Below are experts of layer 8 (counted from 0) of a mixture-of-experts language model. Rows are named up (a neuron's input weights, with its number) and show model dimensions 0-255. Each number is 128 + 32 x the weight over its row's rms, rounded and kept within 0 to 255.
Before each expert's rows: "mostly gets" lists some tokens that are sent to it at least half of the time. This comes from a sample of Wikipedia text that the model never trained on.

# expert 158
mostly gets: " August", " September", " April", " January", " July", " March"
up0 [111 185 222 134 125 130 133 138 135  78 113  80 116 153 121 102 137 165 131 124 158 110 125 117 186 175 113  97 116 154 144  88 124 108  97 159 146 130 139  94 115 128 158 117 158 141 155 139 115 124 114 139 116 133  78 151 114 133  92 100 157 107 136  66 108 106  74 168 154 143 199 177 147 111 149 107  93 197 151 136  75 134 127 117 128 164 132 137 139 164 132 161 156  92  86 160 103 230 131 151 128 126  76  42  95 100  73 140 164  67 151 117 125 151 134 152 131  87  82 152 132 128 148 104 133 113 127  71 115 222 116 133 160  93 137  99 111 107 134 170 161 116 150 136  83 144 141  96  75 128 122 160 166 100 107 182 116  92 135 138 143  97 119  83 120 145 153 165 130 157 107 139 179 111  77 130  71  80  77  78  95 126 117  92 226 155 148  65  90  87 131 137 122 146  85 157 119 157 170 136  99 145 123 151 158 113  78 100 113 142  52 168 127 185  61 135 136 113 131 125 131 153  90 125 104  84 110 131  87 141 107 137 111 138 206 199 124 116 102 152 154 113 105 162 167 147 181 161 110 123 126 102 164 141 117 180]
up1 [119 200 128 121 159 116 148 165 130 122 177 137 145 126 154 137 112  99 125 153 153 103 129 122 162  99 134 125  84 149 146 119  43 163 177 166 151 116 166 146 142 138 144 144 145 131  76  75 102 146  99 188 119 146 142  99 134 125 131 142 128 118  70 102 116  84 149 146 132 100 155 128  55 136  75 141 168  78 115 126 198 155 113 132 194 117 108 179 123 130 125 150 102  69 164  87 149 130  94 121 114 110 145 158 119 116 131 166 141  81 128 179 122 137 179  92 163  65 142 142 177  56 146 187  93 120 144 102 131  68  69 145 130  85 148  99 111  64 131 122 162  85 100 119 135 113 170 151 181 163 168 178  79 154 126 133 159 160 112  93 129 148 152 181 111 107  87 136 109 109 133  98  97  79 158 135 106  80 179 127 134 160  76 143 127 105 126 162 124 146  59 105 175 149 110 106  66  82  89 140  96  71 135 116 168 140 131 109 149 161  33 152 174  98 150 165 102 178  61 174 156 135  86 144 108 110 161  86 145 125 142 134  92 123 116 103 114 148 213 144 157 117 120 199 179 141  99 124 134 124 161 134 147 111 131  89]
up2 [164  69 158 111  89 125 129 123 172 138  85 107 119 159  68 197 155 165 175 164 171 130 120 128 125 108  63 159  63 118 116 114  88  58  88 176 130 103 189 141 100 132 160 177 106 113 144 119  86 133 109 121 161  76 117 120 114 138 129  95  79 118  43 125  63 111 130 186 120 120 150 115 120 132  80 112 118 103 146 138 161  87 142 146 107 119 174 122 194  89 105  98 136  91 161 129 164 150 122 134 141 112  86 108 115 186 144 110 183  99  75 127 141 128  93 167 170 139 161 137 139 138 113  88 139 141  92  74 144 158 129 164  75 136 161 102 168 114 140 104 108 138 123  73  87 170  89 199 164 191 176 132 129  46 107 120 115 143 186 175  98 161 130  85 162 148 148 190 118 120 123 112 117 137 131 130 110  89 206 149  79  91 139 104 121  92  92 161 116 169 155 171 113 147 169  93 141  99 130 176 125  88 145 159 164 186 148 107 146 129 139 213 157 153 131 131  96 140 124 147  81 134 126 106 137 141 132 151 102 132 171 134 115  98 151 114 174  89 141  79 151 107  76 141 120 119  90  95 144  79  97 123 159 134 135  70]
up3 [126  98  93 121  52  65 126  85 126 146 121 109 132 107 163 105 112 126 116 149 134 109  71 175 210 117 120 151  53 146 134  68 171 186 100 139 186 124 104 151 136 149 136 133 120 115  97 124  79 139 125 143 144 118 143  87 178 131 146 156 169 146 112 182 101 131 111 104 156  92 158 155 106  94  84 127  90 159  92 174 125  74 105 116 144 116  68 151 129 161 121 135 192 196 104 145 136 131 113  98 147 138  99 120 132  93 157 117 144 144 142 139 119 117 126 130 134  74 168 131 141 146  97 112 131 140 178  93  53 132  96 166 123  85 162 133 155 100 140  69  73 137 149  87 118 105  86 148 135 170 163 193 201 118  79 114 109 124 112  92 177 107 104 118 119 165 109 121 172 101 122 153 129 114 118 193  81 135 170  80 120 152 153 133  86 155 143 154 206 155 114 126 157 104  98 128 125 129  69 112 133  17  90  48 126 104 117 133 180 156 163 145 136 143 115  90 119 142 131 154 125 125 179 191 151 159 179 203 188 162 121 130 112 119 147 132 107 127 152 191 174  95 144 149  96 117 158 137 140 119 128 126 114 162 150  68]
up4 [113 155 127 117 119  48 121 148 100  84 154 183 175  61  27 135 148 145 195 144 103 117  94 114 111 132 195 150 129 150 133 173 135  94 158 127  94  79 133 130  74  82 118 156 142  54 143 140 112 127  89 185 117 152 123 125 108  85 134 122 109 143  97  93 115  91 149 144 155 143  93 156  63 120 141 137 166 131 177 154 162 105  78 118  99 134 117 145 124 191  95 132 164 103 120 118 183  54 179 174 109 172 154 100 156 188 171 144 124 103 128 136 141  91 137 130 102 153  95 170 176 152 175 157 161 124 118 139 148 145 108 162  78 136  73 108 140 114 101 130  65 108 122 117 166 152 105 198 117 124 138 166  93 101 103 101  66 144  85  69 109 140 146 102 140 167 121 134 169 154 142 109 146 142 110  99 178 133 144  84 146 112 153  59 153 118 147 151  79 139 126  83 116 140 180 152 134 133 136 142 127  83 113 133 148  98 151 120 157 135  97 117 128 140  93 108  38 115 124 125 101 157 132 129 193 150 154  95  90 179 101 141 227  81 148 138 109 141 146 174 111 158 133 121 123 186 154 140 160 143  68  93 148  99  98 119]
up5 [105 126 142 149 150 177 151 134 157 124 117 128 130 181 192 102 124 115 131 132 132 126 200 118 116  99 102  58  71 131  89 121 118 137  82 122 186 160 176 107 121  49 148 150 134 121 151 147  52 128 149 144 137 164  68 150 120 123 148  84 164 101  54 121 135  56  84 139  75 107  91 152 105 138  88 140 219 174 136 166 157 137 129 131 174 134 131 181 115 163 164 114 119 136  74 119 172 148  97  83 128 137 155 156 164 132 119 173 112 111 178 134 104 122 176  51 172  82 154  97 137 119 108 121 155 109 138 180  75  89 114  95 114 115 130 116  72 105 115  63 148  68 121  90 146 130 112 137 147 130  99 102 138  94 148 100  88 104 169  93 163 147 114 190 158  95 182  76 101 137 146 168 102 100 146 106 108 124 118 110 128 124  95 105 115 112  58 111 133 120 169 146 162 134 149 101 140 143  85 108 164 118 177 104 144 136 125 114  86 164 117  92 151 108 107 101 142 194 191 101 108 187 151 113 122 179 121 157 165 113  86 125 195 120 184 174 122 136 110 142 109 160 185 179 112 124 160  95 149 118 132  96 163  87 153  98]
up6 [162 141 162 120 128 153 120 127 137 152 142 121  98 101 137 158 130 118 125  88 152 140 133  82 116  58 176 134 164  51 135 169 127 128 111  75 133 121  73  89 162  97 134 117 138 114 156 109 127 142 168 161 147 150 100  92 117 103 131 128 200 138  82 130 146 160 139 152 112 121 192 145 138 117 111 109 103 165 137 101 130 151 148 140 120 108 109 141 110 131 128 150  96  55 141 108 101 156 159  40 180 124 137  90 164  78 178 139 122 152 154 107 143 127 228 107  97  16  58 176 128 128 110 102 158 167 102 108  99 157 166 140 137 124 144 176 104 165  81 114  93 133 156 164 159 100 142 177 130 173  89 120  74 118 124  17 127 162 150  98 116  87  76 129  90 129 163 126 167 100 125 155 122  98 146 158 117 147  98  59  81 170 138 155 141 139 120 122 168 130 178  97 145 173  87 184 144 164 122 118 143  78  78 160 169 118 122 182  95 128 177 124 144 124  73  96 109 160 114  76 144 120 155 180 155 138 183 174 153 123  78 126 142  98 152 114 137 117 155 129 117 164 129 164 185  79 161  96 139  95 108 125  86 135 123 102]
up7 [172 150 158 157 118  80  97 117 125 128 178 117 133 204 127 162 106  72 159 164 100  67 130 148 110 148 147 105  80 144 198 109 128  76 143 177 104 136 147 185  36 202 167 130 105 137 164  69 182 123 118 139 132  90 210 137 116 131 168 136 167 135 124 128 121 146  88  63 146  98 149 148  96 140  99 144 120 113 126 120 127  93 113  73 148  95 150 182 101  80  93  63 125 190 148 113 109 112  94  93 112 114 141 164 100 114 133 116  75  76 109 150 144 169  67 121 124 129 137 125  90 126 149 178 145 123 165 132  97 137 150 153 161 109 123 127 157 110 131 151  40 108 108 175  98 190 142 124 104 185  90 127  44 138 144 172 135 147  96  81 123 138 156 108 143  86 143  84 166 117 121 132 106 152 152 118 141 154 107 145 148 137 172 120  99 153  79 119 131 166 101  99 157 116 107 107 105 118 141 112  94 109  72 164 183 119 185 118 140 125  91 153  96 185 153 172 141  65  79 138  94 103 135 122 169  88 162  98 116 142  99 165 129  94 166 109 104 107 144 147 157 116  90  75 158 106 133 179 108 169 178 165 138 151  90 111]
up8 [139 138  90 175 124  99 137  73 177  85 224  30 144 153 109 134  92 138 112  85 100 136 108 150 130 151 115  58 140 137 155 135 120 118 122 117 143  95  95 159  98  66 179 158  80 137 145 161 130 152 136 113 157 135 154  95 111 137 147 136 168 121 117 106 165 151  76 129 108 114 199 118  79 100 106 127 157 129  84 141 135 146 162 103 129 113  92 147  85 119 186 157 125  63 176 101 167 200 116 165  91 119 181 159 116 141 163 206 178 101 112 155 156 154 108 153 196 138 146 118 166 168 129 134 143 143  90 115 164 162 165  65  71 106 124  81 175 112 128 140 169 113 166 113 151 127 164  71 102  87 121 106 113 131 149 177 126 137 135 171 158 110 136  95 137 174 135 105  98 181 156 106 119  92 122 139  97 134 106 132 104 191 150 123  96 100 119 111 126 102 147 117 143 153 116 143  80 129 156 138  74 151 118 182 139 117 109  89 110  94 154 200 113  91  52 121 170 143 114 160 110 116 138 156 157 142 163 137  42 175  88  96 123 151 133 127 104 128 147 150  83 102 130 145 122 130 164  94 135 158  85 136  46 193 107 113]
up9 [134  98 140  87  99 149 105 114 122 172 140 159  79 111 155 135 151 105 117 103 166 175  35  81  94 153 136  93 117 151 138 110 108 136  79  95  84 154 159 147  67 157 129 170  95 130 151 132  96 167 133 123  96 100 149 142 139 141 203  78 118 141 198 127 110 124 115 127 122 193 120 118 115 106 127 126 201  86  79 158 122 120 152 121 135 152  71 133 147 117 138 115 128 105  75  66  87 137 118 152 101 186 119 118  82 111 158 122 106 104 131 102 121 114 126  98 159 104 138  75 102 146  89 165 161 181 142 205 152 132 201 184 117 151  86 163 146  89 110 177 139 118  85 140 119  57 140 151  90 141 119 105 107  92 175 170 123 135 120 173 189 163 199 144 192 112 147 124 136 117  79 148 122 133  85 126 168 118  82 119 174 127 146 133 167 125 130 138  90  76 204  93  43 101 153 149 135 134 134 116  90 137 103  71 104 149 115 143 134 143 132 152  79 206 111  89  94 113 145  91 113 159 171 147 102 118 152 133 142 139 162 101  68  67 124 169  73 125 117 136 137 142 135 127 134 130 112 144 141 150 131  51 168 132 163 172]
up10 [ 70 147 163 142  79 138 155 134  71 166 146 116 117 107 155  82 141 161 133 136 113 115 156 146 117 166 112 149  95  81 117 115  85 149  97 131 168  43 110 113 132  96  92 145 157 115 139 138 160 138 117 154 138 114  83 128  84 161 130 117 102  88 146 129 124 190  86 155 108 119  87 155 136 110 111 158 117 159 100 116 103 174  98 169 101 106 158 240 106 103 182 122 168 112  32 169 152 108 147 114 118 140 139 131 153  94 127 145 101 147 157 135  99  55 137 131 112 203 148 102 158  76 150 125 133 132 146 158  93 166 105 178 121 168 131 113 165 156 130  45 150  85 123 128 124 150  90 112 101 107 103 119 184 110 110 148 140  82 202  82  95 107 106 113  98 134 169 166 134  80  74 100 169  72 155 152 141 188  75 115  83  96  99  87 106 130 151 145  77 141  97 167  79 108  98 125 151 151 128 110 118  96 106 181 146 142 128  88 100 153 136 104  63  89 127 138 162 105 158 169 171 168 153 193 117 121 174 139 183 150 132 158 103 110 103 112  55 176 140  98 172 148 131 154 125  84 119 132 111 134  77 183 108 113 101 132]
up11 [156 153 156 128  86 139 185 119 133 123  65 102 195  99 129 106 168 139 116 152 150 122 100 159  74 140 121 144  92 215 146 135 133 135 123 148 165 225 116 129 110 109  84 233  97  85 126 144 163 123 198 123  79 137 201 123 141 140 162 155 125  78 130  90 128  87  89  60 116  81 137 152 141 128  63 177 128  95 110 144  61 106 102 158 122  95 158 143 189 112 105 125  92 116 101  89 115 117  89 148 149 123 140 168 146 142  83 150  77 155 177 138 133 177  70 140 194 158  67 169 126 165 148 150 141 132 161 131 108 140 150 133 161 158 134 148 149 146 201 105 132 161 117 113  84 103 131  95 183 118 124 149 122 172 114 159 146 107 109 104 161  68 120 136 161 113  97 180 143 134 175 152  75 165 193 150 180 159 102 148  96  98 175 103 100 123 127 105 131 124 130 128 137 106 145 110 131 149 108  62 101 174 109 100 143 110 109 129  83 168 114 149  98 158 102 142  99  21 144 155 105 127 123 124  92  68 168 159 128 104 130 148 132 165 120 129 131 122 140 121 184 142  87 121  84 134 128 111 120 173 126 106 133 131 108 114]
up12 [ 90 123 160 170  68 165 141 177 120  74 145 145  87  94 139 136  42 110 125  44 132  77 158 181 174 138 122 121 109 134 134 138  60 118 107  81 176 105 131 138 155 145 117 134 141 200 103 138 142 103 124 152 101 146 129 134 116 122 153 142 101 129 100 126 146 144 140 135  83 157  68 127 133  92 155  56 129 231 147 113 156 167 137 155 174 150 151  82 138 179 121 139 100 144 152 132 149  82 141 133  85 149  68  74 134 107 110 183 160 148 140 126 171 113 132 123 116 131 152  86 112  85 128 159 103 158 137 141 135 158  64  85 242 137 147 120 134 129 122 177 176 140 147 131 128 182 123 154 145  99 157 158 107 158  99 100 105 158 109 134 183 114 190 169 147 131 138 129 100 100 139 117 101  47 117 152 132 133 166  87 153 153 191 113 118 115 140 133 132 136 135  70 159 149 152 126 131 179 152 114  90 151 112  95 133  39 104  83 114 140 143  91 158 133 108 105 127 101  99 124 161 181 157 155 135  93 139 169 120 155 116  70 143 125 118 135 136  61 144  57 107 136  72 113 141 120 164 203 177 130 156 128 123 119 165 105]
up13 [124  83  89 160 204 140 112  96 106 101 104 118 118 175 111 130  94 153 134 135 109 118 190 128 147 108 162  95 168 171 125 174 119 143 148 120  71  97 112 158 100 111  82 112 150 101 140 173 136 145 163 135 140 152 114 115 131 122 107 190 106  53 102 199 151 111 122 130 152 112 101 107  85  99 154  82  79 172 180 156 127 165 110 139  80  73 134 120 161 101 193  93 112  95 126  91 189 119 159 128 119  94 155  80  95 150 141 116 132 157 122 162 194 122 160 136 104 126 199 125 149 148 145 133 103  80 135 132 112 136 122 125 141  60 151 181 174 140 116 112  51 163 110 122 160 173 116  74 101 180 151 115 112 102  67 151  98  83  65  92 104 175 122 127 115 159 171 116  89 163 164 153 172 164 158  51  77 126 132 143  77 169 157 141 100  96 140 131 132 175 129 140 171 125 104  77  19 138 137 134 111 209  91 159 128 196 113 105 176 116 125 116 111  86 109  94 143 138 133 105 114  95 156 118 135 145 155 131 122 131 100  94 161 109 123 106  76  89 139 175 140 121  62 162 143 108 128 123 122 141 138 132 118 130 133 185]
up14 [138  90 201  98 112  82 109 176 151  91 154 144 103 102  36 122 111 111 177  96 138  44 145  36  89 172 145 170 132 130 149 141  94 184  87 160 118 137 106 143 121 141  38 178 165 118 136 124 130 103 104 142 117 111 156 150 133 107 105 104  91 203 152 144 157 162 128 118 100  72 127 137 159 143 133  81  93 141 152 146  42 154  65 116 109 102 175  93 119 163 131 103 171 149 130 114 139 106 119 139  98 135 121 120 141 125 142 143 129 140 187 145 127 133 147 142 165  83 150 176 131 126 167 172 141 129 153 123 129  98 143 163 136 103  87 152 162 165  60 138 106 180 113 183 127 113 198 100 143 171 134 105 204  79 138  97 163 154 109 196  71 117 123 142 160 142 134 183 167 137 136 136  84  92  79 142  64 141 163  90 109 173 135 124 112 121 181 127 123 146 155 162 114 111 127  76 191 171 149 107  82 142 151 120 108 114 136 169 165  47 128 103 132 115 137 136 129 110 121 134 125 143 171  84 160 162 119 141 139 141 101 138  78 116 138 133 164 113  70  74 138 133 127 117  89 165  64 153 143 158 150 133 152 141  99 149]
up15 [ 83 111  89  98 139 162 157 121  88 168  93  83  75  34 182  65 109  92 106 140 128  76  98 138 137  85 134 111 119 129 172 137 124 146 129  88 115 212 138  99 136 139  85 123  98 100 104  92 115 122 211 107  93 116 148 121  75 155 141 133 109 145 159 107 141 134  93 197 107  91 166 163 110  78 140 141 118 118 165 113 188 141 157 153 140 129 149 139 170 152  76 118 178 101 132 165 103 160  95  74  98 137 156 150 125 124  87 152  93 115 167 128 139 117 112 123 162 136  73 153 129 177 146 101  94 154 153 156 138 111 105 109  96 115 105 130 171  88 145 111 100 101  97 126 166 158 147 113 176 147 170 139 150  81 117 122 143 177 218  61 128  94  99 105 122 117 146 138 146 116 188 155 120 169  84  45 123 148 133  99 123  69 142 102 123 141  70  89 110 102 135 182  79  94 135 104 128 184 113 159 173 125 127 143 148 141 131  99 147  70 115 176 152 181  90  79 123 112 149 110 111 124 119 130 181 153 129 164 115 123 138 110 143 184 161  65 100 154  93 156 126 100 156  96 231 160 102 112 164 153 137 129 163 136 153 142]
up16 [136  68 119 133  71  97  80 162 127 166  75 101 172 173  31 139  98 104 135  98  85 101 150 107 104 140 158 183 125 141 104 117 125  96  93  93 106 109 148 121 141 111 138 125  90 158 139 197 170 117 108 133 152 136 190 115 167 159 126  90 131  83 134 183 176 117 146 145 129 117  71 127 128 110 165 145 144  91  65 154  78 160 130 111 102 177 132 129 120  54 132 132 100 111 190 176 158 174 100  97 129 147 149 114 177 108 105 107  97 148 106  90 119 137 109 154 152 111 117 115  96 163 142 125 159  61 102 144 101  54 177 129 157 144 125 107  99  81 102 136 158 136 116 114  98 116 104 136 107 114  69 161 127 123 161 112 141  90 178 128 137 160  91 184 139 112 171 115  89 202 178 152 146 131 131 110  63 205 176  93  69 121 107 176 133 100 134 192 143 128 119 106  96  94 149 118 120 157 136 141 189 124  95 189 118 120 100  84 106 157 247 174 169 127 178 123  90 130 117 147 113  90  99 130 133 141 124 180 130  98 127  91 167 102 120 165  98 109  76 125 145 140 167 130 134 104 104 152 131 111  90 150 144 121  92 129]
up17 [128 137 148  93 145 151 120 140  54 165 128 185 153 114 159 114 106 152 107 104 175 148 109 176 149 158 182 128  93 130 126 123  98 117 162  91  56 134 137  97 118 167 146  79 136 138  52 127 123 206 104  86 105 157  84 145 157 134 133 150 189 121 105  92 175  80 113 101 133 204 168 164  88 165 130 161 167 121  80 183  98  82 164  76 214 139 150 153 150 128 130 145 104 128 135  93 156  88 127  82  78 158 137 120 138 108 127 133 142 103 103 151 124 167 141 141 127 138 145 146  77 117 118 143 125  87 154 114 156 100 147 136  98 169 150 125 168 137 110 154 124 144  87 120 178 128  71 124 124 153 154 116 150 146 166 130 125 155  86 178 110  99  96 112  88 108 128 191 106 129 102 127 158 160  97 137 122  52 113 156 134 101 130 111  97 199  78 149 255  66 144 160 150 106 151 173 146 192  97 150 164  96  70 136 154 138 155 140 115  92 161 142 154 126  86 115  60 130 116 117 153 159 139  91 141 139 125 142 180  77 133 160 109 121 157 144 105 115  94 153 143  90  96 113  92 122 122 131  89  88  85  96 139 168 179  83]
up18 [ 77 129 128 107  94 156 191 111 117 112  84 148  95  97 103  73  67 158 191 131 155 136  98 168 130 149 112 108 153 120 108  72 126 151 145  95  85 121  81 167 103 118 164  56 155 118 151 111  97 122 191  91 201 165 170 158 119  84 131 133 128 131  97 177 106 133 152 173 110 150 167 153 201  92 155 191 116 127 163 138 198 163 123 176 154 120  99 117 134 137 122 126 162  91  86 185 148 154 102 116 152  86 141 111 122  77 143 136 148  92 122 132 125  46  76 130 169 161 118 161 139 109  98 176 117 142 119 168 135 151 120 175  86 171 183 185 157 130  81 130 131  81 173 205  84  77 118 136 149  73 182 132 148 149 112 156  97 100 142 136  89 165 197  92 100 189 143  96  81  97 134 176 149  86 111  98 145 116 103 175 166 126 120 118 107 115 126 138 191 146 131 124 138 123 154  59 111 116 111 134 117 133 115 108  62 131 137 131 145  73 136 139 112  82 146  89  79 103 155 128  82 122 145 117 107  87 152 118 137 124 190 142 116 113 113 176 138 106 146 145 147  94 130 154 124 149  88 154 154 170 163  84 143  78 148 143]
up19 [ 97 118 164 132 149 149  64 101 137 163 141 185 180  81 131  82 113 151 142 142  85 149 176 183 137  93 118 160 129 149 146 172 137 119  89 108 145 136 100  85 147 160 120  96 159 148 100  87 110 142 110 109 163 111 170 192 163 140 111 162 136  99 147 120 106 112  83  97 143 173 163 183 119  87 129 183  85 156 159 179 144 167 126 130  94 116 143 107 103  96 117  61 122 108  93 183 154 108  98 119 126 121 116 113 137 159  94 157 150 126 133 105 171 149 146 128 143 101 156  84 128  84 124 112 161  87 150  85 109  75  96 156 128  72 121 103  79 152 123 112 199 108 171  63 113 117 137  64 152  91 119 143 148 169 162 180  84 129 167 124 126 107 177 169 165  65 124 121 134 117 160 124 135  57 120  97 113 138 129 171  88 149 187 132 149  84 105 105 105  63  95 173 161 134 168  80  74  88 127 128 172 155 170 103  92 130 162  94 160 121 104 139 110 138 143 212 170 158  97 112 126 146 135 123 138 118  96  76 177  73 110 156 147 117 126 122 104 151 103 177 141 146 165 160 161 174  89 181  68  55 149 156 163  83 102 107]
up20 [102 149 130 131 148 118 120 138 130  74 134 148 141 133 125  68 136 154 112 109  62  92 111 117  88 182 150 139 145 138 153 174 156 173 122  97 165 193  63 113 138 157 121 114 141 159  96 169  85 136 182 124 196  82 156 168 119 134 130 148 157 172 156 137 106 139  95 105 129 145 136 101 147 135 140 115 169 109  97 141 139 123 104 150 131 145 179 144 110 111 167 103 165 143 108 162 154  98  95 177  69  89 113 210 147 151 105 143 167 137 146 137 160 185 119 145 159 100 116 148 104 110 153 171  74 190 110 166  89 143 178 128 117 169  79  99  95 141 132  97 119 131 164  74 137  94 191 135 216 124 108 136  80 127 177 156 178 134  73 116  72  60  91 169 128 152 145 156 192  67 138 161  51 143 166 120  98 119 126 100 169 139 104 154  76 179 132 120 148  90 129 101 165 113 193 150  92 126 144 101 148 139 114  99 158  92 146 104  79  69 158 172 112 165 178 113 183  67 122 104 114 134 152 127 135 147  81 159 110 115 131 194  93 165 131 136 115 138  88 120 107 126 123  79  85 131 138 137  97 117  55 135  99 151 148 149]
up21 [177 158 169 149 190 163 102 195 131  68 189 172  88 109 148 142 106 102 113  80 202 140 168 103 121 132 112 155 134 104 129 114 136  90  95 150 106 136 134 104  87 153 104 147  72 114 193 118  77  65  94  87 158 151 150 156 121  90 144 108 133 120 194 149  67 171 184 129 108  93 148  89 103 132 117  53 102 160 146 117 199 139 113  73 128 144  92 153 131 111 166 114 128 156 134 129 151 129 104 110 100 128 204 113 108 173  95 101 185  90 104 100  56 146 158  51  88 111 183 162 107 133 112 112 119 115 123 112  81 130 127 133 142 146 131 117 143  48 140  96 142 106 109 154 166 125 135 172 131 100 143 130 127 121 120  92 126 115 117  93 141 105 157 100  94  96 112 143 123 128 135 156 139  56  93 115 118 236 166 156 126  59 153 102 104  86  71 138 156 150 159 152 101 160 140 130 147 141 148 195 148  86 145 132 151 150 129 152 142 129  78 133 104 110 177 189  99 109 157 140 140 156  78 153 195 149 128 101 143 151 109 147 110 143 133 126 139 104 178 165 110 147 176  92 142  86 153 133 157  75 153 151 136 129 114  80]
up22 [116 176 167 177 127  92 130  81 136 106 143 180 135 137 119 135 108 152 114 170  94 155 113  55  92 103 133 102  77 131 139 104 125 154 107 137 113 156 183 116 104 123 126 126 121 140  91 132  92 154 204 151 105 125  93 145 163 137 100 143 134 110  91 147 127  89 126 123  88 104 121 139 148 145 155 142 148 143 100  90 160 152 102 149 180 134 109  95  92 135  90 100  81  81 115 135  81 125  55 129  74 116 174 155 139 109 116 153 140 131 100 107 123  97 172  89 234 106 148 113 135 155 109 120  99 102 117 145 122 107 148 175  74  90  81 146 127 102 155  58  89 148 124  94  91 125 154  72 211 138  88 179  77 122  83 183  78 101 159  74 133 176 140  97  98 170 145 102 170 119  87 123  99 199 163  80 130 122 144 157 128 148 114  89 115  59 116 103 139 164 182 176 112 143 199 145 121  85 183 116 141 124  84  92  86 108 112 125 157 156  61 170 122 114 123 144 118 158 125 132 125 154 140 174 136 182 114 153  93 106  64 196 155 144 122  70 133 135 174 105 172 127 166 172 142  94 144 139 103 148 142  84  84 161 160 120]
up23 [ 65 140  71  86 114 188 135 133 146 155 110 119 134  97 162 160 114 132  65 213 141 164  82 157 156 152 139 131 176 117 142 116 131 142 122 148 175 165 149 111 109 155 121 134 161 120  33 101 184 125 113 150 132 132 147 169 117 195  99 139 121  98 157 122  83  64 116 202 109 129 178 121 110  85 136 185  45 133  98  79 138 141 131 133  93  88 133 142 101  97 125 118 200 104  82 106 152 160  95  64 145 102  80 139 139  94 135 127 135 119 139 143 180 122 122 152  75  90 194 116  78 129 146 101 160 223  73 104 157 120 146 133 119  66 151 127 105 137 112 130 134 105 199 143  97 150 120 114  92 149 148 153 130 160 114  91 197 106 108 133 137 127 194  67 134  74 149 124 129 113 128 211 126 114 117  89 175 103  77  95 127 120 113 119 121 174 185 129 111 119  94 163 168 105 110 128 103 120 121 152 133 134 127 127 167  88 126 152 145  86 158 138 105 128 179 159 122  95 112 153 162 143  84 150 105 100 138 111 173 108 151 149 119  98  66 130 179 150 110 179 102 182 126 105 100 119 119 141 129 164 163  90 148 144 129 170]
up24 [ 79  93 165 186 136 131 131 147  77 102 121 118 104 135 118 138  62 119 135 137 155  90  97 167 100 177  75 139  90 132 163 191 110 110 173 131 118 100 175 195 161 127 106 152 178 123 170 115  92 144 119 104 148 102 163 146 154 131 149  62 147 119 120 133  97 162 190 183 129 122 134 118 120 211  90 118  93 109 164  85 147 166 172 123 168 117 129  68 133 156 134  98 137 116 138 122 173  71  83 121 136 100  48 125  75 110 168  69 154 153 135 181 101 155  89 155 186 142 125 148 147  98 106 197 121 134 102 111 102 129 134 165  67 109 164 159 150  61 158 141  84  99 114 144 124 122 112 119 139 120 184 201 141 138  49 114 213 101 139 115 101 144 104 139 110 154  91 116  98 133  97 155 107  85 154  38 124 107 148 101 140 134  91  90  98 153 111 145  85 123 120  96 145 136 164 134 166 147 160 135 131 134  92 196 158 136 158 106 109 222 121 134 145 127 111 127 101  55  95 116 110 152 117  68 111 149 149 115 135 143 170 160 164 103 142 125 157  70 176 111 136 152  95 118 117  85 125 152 135 144 132 149 152 132 155 132]
up25 [ 99  99  69 107  89 114 139 145 162  77 139 144 131 132 176 118  95  94 171 134 129 105 117 140 127 206 101 139 114  59 192  88  92 159 141 106 169 184 156 107 153  67  59 149  94  85  95 145 138 101 126 175 169 121 120 116 113 146 148 112 128 155 152  92  96 148 107 161  85  85 204 156 127 173  68 148 113 153  83 106 113 154  54 136 159 107 133  81  88 160 175  87 134 100 144 112 155 135  80 151 179 128 112 184  96 189 132 113  88 135 206  76 128 119 109 110  77 115  99 126 136  92 161  89 137 191  83 170  94 162 121 111  87 115 154 113 123 175 150  72 121 102 179 116 135  87 122 153 101 127 168  87  58 155 129 139 176  69 140 114 100 125 145 121 146 168 107 134 151 101 108 159 168 148 139 119 164 132 104 115 176 117 177  69  89 174 137 132 120 146 145 108 131 107 137 176 123  96 111  89 174 142 121 122 161 131 120 112 185  96 169 101 108 120 167 109 172  98 128 124 154 124 117 117  72 137 131 152 127  85 166 105  76 163 129 117  94 217 158 173 151 190 144 166 136 163 137 128 115 131 123 141  93 134 125 111]
up26 [117 149 163 182 156 184 111 118  89 154 154  77 159 183 105 162  71 122 160 145 126 113 125 157  98 175 134 158 123 166 145 187 145 133 145 105 166  73 110 103 146 129 177 102 141 125 104 112 111  71 140 125 143 141 149 112  76 107 177 101 150 134 154 145 118 129 123 106 180  97 128  98 139 192 147 100 130 153  94  95 136 127 168 100 130  77 160 174 164 132 131 153  99  74 111 125 122 118 164  77 160 150 108 143 122 112 154 143 165 160 135 107 170  98 107 192 146 116 183  75  63  78 138  93 131 123  72  96 157 139 147 123  96 100 134 101 107 135 102 105 106 127 176 111 155 160 137  59 131 146 167 117 129  98 121 122 160 145 101 143 120 112 139 149  85 175 122 102 117 130  98 144  43 106 129 121 113 121 113 106  84 164  64 155  95 190 162 152 119 114 108 128 155 146  40  80 161  92 193 134 105  88  91 155  92 238 129 122  89 138 160 131 138 143 158 100  99 174 164 162 165 114 107 111 155 114  92 165 148 130 146 142 110 153 107 149 102 101  93  91 183 219  78 113 180 155 121 196 126 154 157 159  58 123 108 118]